python train.py --n_experts=80 --balance_loss=0.00795 --router_logit_norm=2.0 --norm_eps=1e-05 --rope_theta=500000.0 --init="trunc" --weight_decay=0.012 --decay_fraction=0.717 --final_lr_fraction=0.0 --batch_tokens=65536 --train_tokens=535200000 --max_steps=8167
Below are experts of layer 8 (counted from 0) of a mixture-of-experts language model. Rows are named router (the router's row for the expert), down (a neuron's output weights, with its number) and show model dimensions 0-79. Each number is 128 + 24 x the weight over its row's rms, rounded and kept within 0 to 255. Numbers have three digits each.
Before each expert's rows: a language model's description of what the expert responds to. This comes from a sample of Wikipedia text that the model never trained on.

# expert 41
What it handles: Digits and number pieces in years, coordinates, tables and scores, such as (200 in film lists, 5, 7, plus number words like two.
router:154141154128099103138116130127131140157138085148170113099166131131093179129157138102099096116129087125131149106128154132161113129088107109153192153147116085138112166127112145148160106152139147134136165095098114122095155188104176129118139116
down0:113146110120112134142135094122128134177145136090130145140111136145102135085152121130093143133114141104159118151119079103103148088114148160132176138149069121124095120105104073136129147166128153117108154141164154094128133102108105092175107152
down1:137166137158147163160182139126120122145103092107117137118139107164145116115122132123094112110126108168136158120145134176143146079147144165082114155125159129145147124109134119122138152151147126133148144079140126084160154160113122098084141139
down2:145138118085106148150132126112164106112141141107136065133120128118111149114155151105151127140100107134121143131140149149149093088140145116150147154166105148158167124162138090096091111148122153151145089148109080146162141130156097117127178149
down3:137154120125129155119105130147156117166125111094104150194127166155119134130132114148113070115070140137142133172135097137134122111128138137171164126162139156150157126104123111152122187125158096162153114105128185133124163115124122136144115117
down4:115149126126134160150105116099086089106127145142162142149108135112165126111140140114120130147151149130140164122145089131114124154115176126119156143158151140123165099157146106186099109074151145072140116107137125128102094103126097137132089145
down5:164161145180102161120114111122110130183113134049157127122136101121163111112141106140138115118149110113139142129152125152083095142145136148129096122084152113104127157140140141167196095121112145131101134120129103122131131143143126126129159143
down6:113170094124123153102157156117090147091098110115098114121095149119169131143154141130128144116113123153134140097122136096132139105202103140169119105116151123088125135111117130105097118101136109158108081169205140169122122154170112175114142105
down7:102125098123091155120119090109136108141117129121099115125144129092133149118127079142124107153122191149121172123115140143091171120118114144117133125187112157146149191125149107127130132123140108150160118182110109126088106070181152089141123103
down8:139106111069118129145147131097126177099144164145069127126142115094121086126137114142127140141110148125140176134168120169123110137154139090147073136138079118159148168155155076116117092113118174110147102133114155163129074143105135065114134113
down9:083149136127117081119101117138125183118132131110114112140092126143174109142134116111112131128152120156120113129121178147142099167098147128105163129141118121118119115128094126137095099142132154131144088161110105125103120152063110145101132149
down10:141146166121113148118139104107167104117171089134143113173124156126119175128132133133166104091110150132100089139140139123123156147097094140161129155128143117072112099144136115142116105181132158131144154083114108155125119123107134129158141093
down11:138121093136156124127090173125102129113099091116153125122133140137144096109158127148120145134114120112109116156130129096148144139095136085117109101131125134099135147131171114113150141109151082152130127149169144116127119126098091132102110102
down12:119122090135115154142106107148120105141118128122153133128143151105105155137137097120090153111147051128127111151144156103117132115163122150113161129100135131105190121138144131121134144141160181095097128123090111166133124127131103132115174075
down13:122061131099132101124151109133148149160106116190112142087165096117121112105148074103139124148113140140146124114157112152132152146146150142141179124123081081169118130182122172101137141115112118138120127111134118134155125157158055122136116152
down14:100107125106125137164138153136125106102072147103092097155076124130161121147100122099209162196138118137100169144141130150116125112136167102101121161099152135145131127139131153132103156154111126126110111131109163117162114105122098125093130133
down15:142113120140102171121142150116115137139165126143107073153106129141158141140147167189146113130139128105124095111145115131120118144110084149134111120107150116079135119095119127089126180161135172138098135172155127127157155138121132148102071125
down16:108136116113168137125159116131165123116120137110101133113160136157109138103135134172121180126154151114095123164133090071124118115108113131142138130180144138125131175118109164100155110083119118117116117103142133078153180126102129109106091146
down17:146133107141103146130116124134129161115148164079117137152140124140150062085147115121090147153150102166102120132188116093158116150151123154138137145124108149067078120076117135168166084135131099096134141141092116106137139144130092125134128134
down18:176144127124169125139151182185117097139118180153148175146149091165153128105117109123124133109114105150160120160193100100129132152103127148149123093127183137079108148141112121118151127155145124129078147152155159124120102117121106147158175120
down19:128129123179100114121152112147154150127104127127116136133126127125155085106139127103184147174123142115061122133104092144127137142066124132110131155162158155133123150151101112130092133142172089143130135166099147095173110158114131156152136142
down20:162120132154131099112128165142117070141140149144139125100155130097097176128137128153074157114169107131127124152108184104114135165137099124118165157130134154138135162131165114159144128138124103129106188114100160157168126153114140109121121124
down21:104103123135169131095127153133158155143088153067119114138125130168116073138125145121096121114114135150153133151145138121118163125143120141122114113138101109183126108115146101144099116160082119121122126094072120177117115119128162122100115139
down22:120096133090141108126097125137137163133080088198109158132119140104153151134149126124130105108166142153154165145116106139163123212151120141110145124143116126127104133146142128135113136161113142134132163166157139159160169119118128105147134155
down23:145112101126127123129106061140111109092121120112148091084180107149096129128110098120112166126092134133139129106134088120143091110128153150114143055122130120123105127152129152138170110117094132131096129099092125162080144153106125134133134129
down24:105137139111139121132136128135160107145106121126108120142145137151112148096129145131189088146139140128117114150115149070135127145137122104137134148128169145148115150150126098141132107079120108167158126128197108090110111093148155136135143105
down25:128077106084142111128143140172104121136206122113126145119170122129126103125141117143082127067102132119119135133138120140136115070098144141117149146139101130128158137117113157124117123148165168136136153077126110166079146099112106074143102091
down26:097152143142134126100166168109152133126132162164079146121102159142120125141157158116054132120119151114146124096116142102175150123096093136092130123159184102127065137184112113143132137131146077158141152127120173162120141151159106114143115155
down27:136153150108120088122126154160104103121175111098141101108151117118121126179132156130096109111143135118165170128108120115120129126089097111142135125129102079123178109126102172096148157144105119105180114130126136145106150137111130136105083114
down28:178132146178108108152129107127151110111122110067102106147136147132171101136119123102154134145112157108140107142125127172172133170154107132156091132161121141125120116140059136093072119121128130140125134112155173158130138132144070132125136113
down29:124127135122178151139134120136142149125124117071139122117125083163123124106098162130101095063108106122125132175116156123110142146137114122122119126120137164113160138124090117123121126093105142093115077156139155117104107201161102137105108156
down30:126141140144140130112150114118174111125151125102109142157102122080135130118128133141124157082132175112123136178098052163111117160170141132134092112133123092096110067140118111079170105113128110127149109161107142154140149068156110132159127144
down31:150150148128154123145130106101144096109100167148092118155154161151121143130127108144096169051121113155149161108169125130145140099162133127103123092143117091133066121123081129100147119106133117124147149110125170133139117118144131098145105128

# expert 50
What it handles: Prepositions and articles (the, of, between, into, across) and verb endings -ate, -ing, -ed right before an object.
router:124117101090117138112134120097106133134153161110166146117108103126135144176118138130080114084143143146118116078164118170128160143125135104119138166120085106117117102166103183139152103154155103130173173132078113130088129129130126118135096075
down0:113083137132113120104150150174142153140149125115115141093128130122203079122061117114124117145117125097154112120105103143118093112127076174144145094088138115125105136115116150137124144119168158153084130093136157114149104101098125112114131117
down1:093107139124105083141115127114127132112130119180104125128123098137165099149103166106110124132134135108119172130137117084141156148103081123144119109128130131102159073123139101106103129065141110125120066150137162092145137124151137131186136097
down2:184136119107109130132172157150101166132125136135110119158125120163173167150154128148132136098081143102130112114140129124125191143133086136097152132123131106126075144104131137129155151154148129127106142106148128139163140116111162137159103142
down3:179095117149139147169127130155102116095159135148150155122145128101119142097118121118121109139113143109061099122138150114158157107114157105149093131115121110145116097124149147119139153183122155150136149080098077109128127122106161149136127129
down4:104115160160087111143121108162123126158099114082146104128123115122146084146125126110133140138150091110148113119142155151137141182174090143141173101146113142137129113097134119097130134169130135134104125149125101115130109138135140142141095127
down5:124144124078152122166105120110175153105131140118075156105132113125134151142128147128072172045116137081151136127162158144131138163125095109111146130116195146138134099133154156119156151153112153100127092135108117141139125124116117084145112103
down6:139126124142153162154119123082122171148140151138110137143157129097128094132114105160163123151092138137147089108122171098173171153120127142151171110079139120125128109122104111126120128119099133106093149109162076101143126109176127111107098115
down7:088126141153140123161130113133150140113102102138100093159109162147098150158109149112179120123143091123135163144138116114154138100126146129127118111127149118090063095160132104115131148123139110106131140164128124099121127167134151148157186158
down8:134136144088118167125126167147138111114156136099134115144126140142110158127154152169043132055095130155130105103091125144081138086107125157162145121131109139121125118149127141111140095158109140133121187126165139132086147106138120137135154127
down9:144136114098156155124129120131128125148143126115126130179106138106070103177133116124075138136164162170072118122089126139105076129128134133125115125070141127122129109104137148099117122125136164094165151093122117135129150120125112079162137119
down10:108109145098120146135143119151140111150117149063136171089158131120158126127174117124178110111148194125107117135161117136152098134162153136138145156106117107147125102121116171096192152123135136147104106119125140146130164161108145091148128154
down11:128137147130127090125131143124105134148152127107093119130124137143149130117153178142160103214154157118145072133090114141127074144123106114140133123176097148176124165156137108087125098120112100160118100132102129118121121129121148111142113125
down12:199099135130159148116127125097131113136117179138139117138102137155109168144124122111173139164126155123160142116089133144107131170132140105153140139126122154125115133123122140157141139138111158149112178087137121099131138113091152142093128138
down13:128108108145117144115094117132180146110131130142098115114126104115129153088134119143118181199145123098139082101119106106088132104108119119102117089125165132156145089176096127151142142138110155147142159137155119167096145123155154125080126094
down14:107105135099128109127139097126152106133146127182121158134142117129134138151129183126149159095152110136111145144122155144122105151166157148087108098127156121111094159132097104108116154137127130083134142144084154167119112119089143140134159149
down15:144152131100114157107129107137135092150146139116151130091127132104140125117094129134118153121166102158212141077097104138062115114133155144147160158137132131128148110137117126116149146086145125149130177095138163086140120121134130102111121088
down16:088112152125105130153201157131113129130128110111138125112136138104141124136137152115172150140192144158123197130138113152183113125103117065130105144111123084123101138133141103106170147128139146126095110121145138122081125132131107138160119132
down17:107116125118167137137148112160157146131091136111144101091127154104136103108160136119119112106142147093124137102119097148121186116122131131131167118078142122160128094126131146115086114101119132132132123132103132131167181106198113078116095113
down18:130112112084095128130154112145138151097077102129121111114143160116140133158154157129182122089124136107103141130141172131105113080127162115078129114099148079127111135116142140134109149139104155142133133118132139147145146108141136144124104125
down19:129173137130166111101128091124120119195087178104128120121143133126094139151148128114131136063082104166135117125115116140097097123120099099123132129148066161158130096153119176130093106138163131106141123151123154172134146112144119117100105132
down20:143130119163110097111088106119134142134149157086103086144129143095144141132119148109131181141118080094124162177172138090117125096165119124147142124123143139102123112118110096160123148151121090130150109155164148174139123174147141126108102100
down21:157115135112082132165113152140145126102127131178132131134132150115115097154109096134128140129153117119120127136115156120110106118160128163097143160161138137087136097129115124139126147152166165132120147156126139117114136108151129120171175093
down22:172160138166114099120128137123148142145137115133145110116134130138137136114106097134099110063126113189125111129146123150177131114108178158101104131128161146130158118137150099139120150148119121136117127113139116136100085091108110191116119138
down23:106140129133114110128146112139084157136158127120159147119107111118186095122119116140103176035134122136161146149134133118088137125144139089124110101099110142153109100142131136145082122106168129110159136094105127111123182122115134147147159135
down24:136093186135123126158134151147118129142143120158146171149094163081126116175133157114197141163129098098141110090124133143124111159109151117117121107129155174163116129128150147125176134113137177157104154138137104103143149176137130107151108158
down25:157090103118127114109129156139160157132113117152120121101130152160110132134132072110137153096129150138147158107087115148107172149173178104106161153127132147149101044109142139158114091120155115129152139130105111136131174116117116147135165134
down26:147074146123083106147123149080107143095129160177105134158131096115127145126086158114114109153148169112124121177167165101165126122127156164188121150180153150117153111064149143102127126129157069113126139108137101105118128144091122148146129158
down27:144131122174125141075107130148132119148116153153130130132097149134167093140141145147131124115123095085176114118121123144105106145156136170155136134166104141109142134144129121117123129113168152156157105162084098159116127092095153116122135123
down28:090175133126139149091098120145131129144133114119180118125091136133164087133108100127076154101152130123155118102093095110097133090110144145145119107112120159136118115177066100102172145161143152124152086145103132139130135113133078079154154102
down29:097120140104086106096136126102146135079139103118169148120135137117126139134049130101133093145145104122108101144127146137123138100104100139109120116107152109149070157163146097134111115133107082113106138112158116103117082109131130107146165139
down30:113089147145173113090090116138095129139119105141124120082132151099162078144111115107080076103147136134073129120085158167143075149153141112118130144117151136153157128132153101116143146102079185094134129129140085082119066159130100124128096129
down31:133136117140107116156137122091144105126120144092161127116109119120125111123133112150063100125149097155098105121129137116175149152139082130156130122149114151138181108142161091154098112146081068167140092125141110114166150160133148159107106141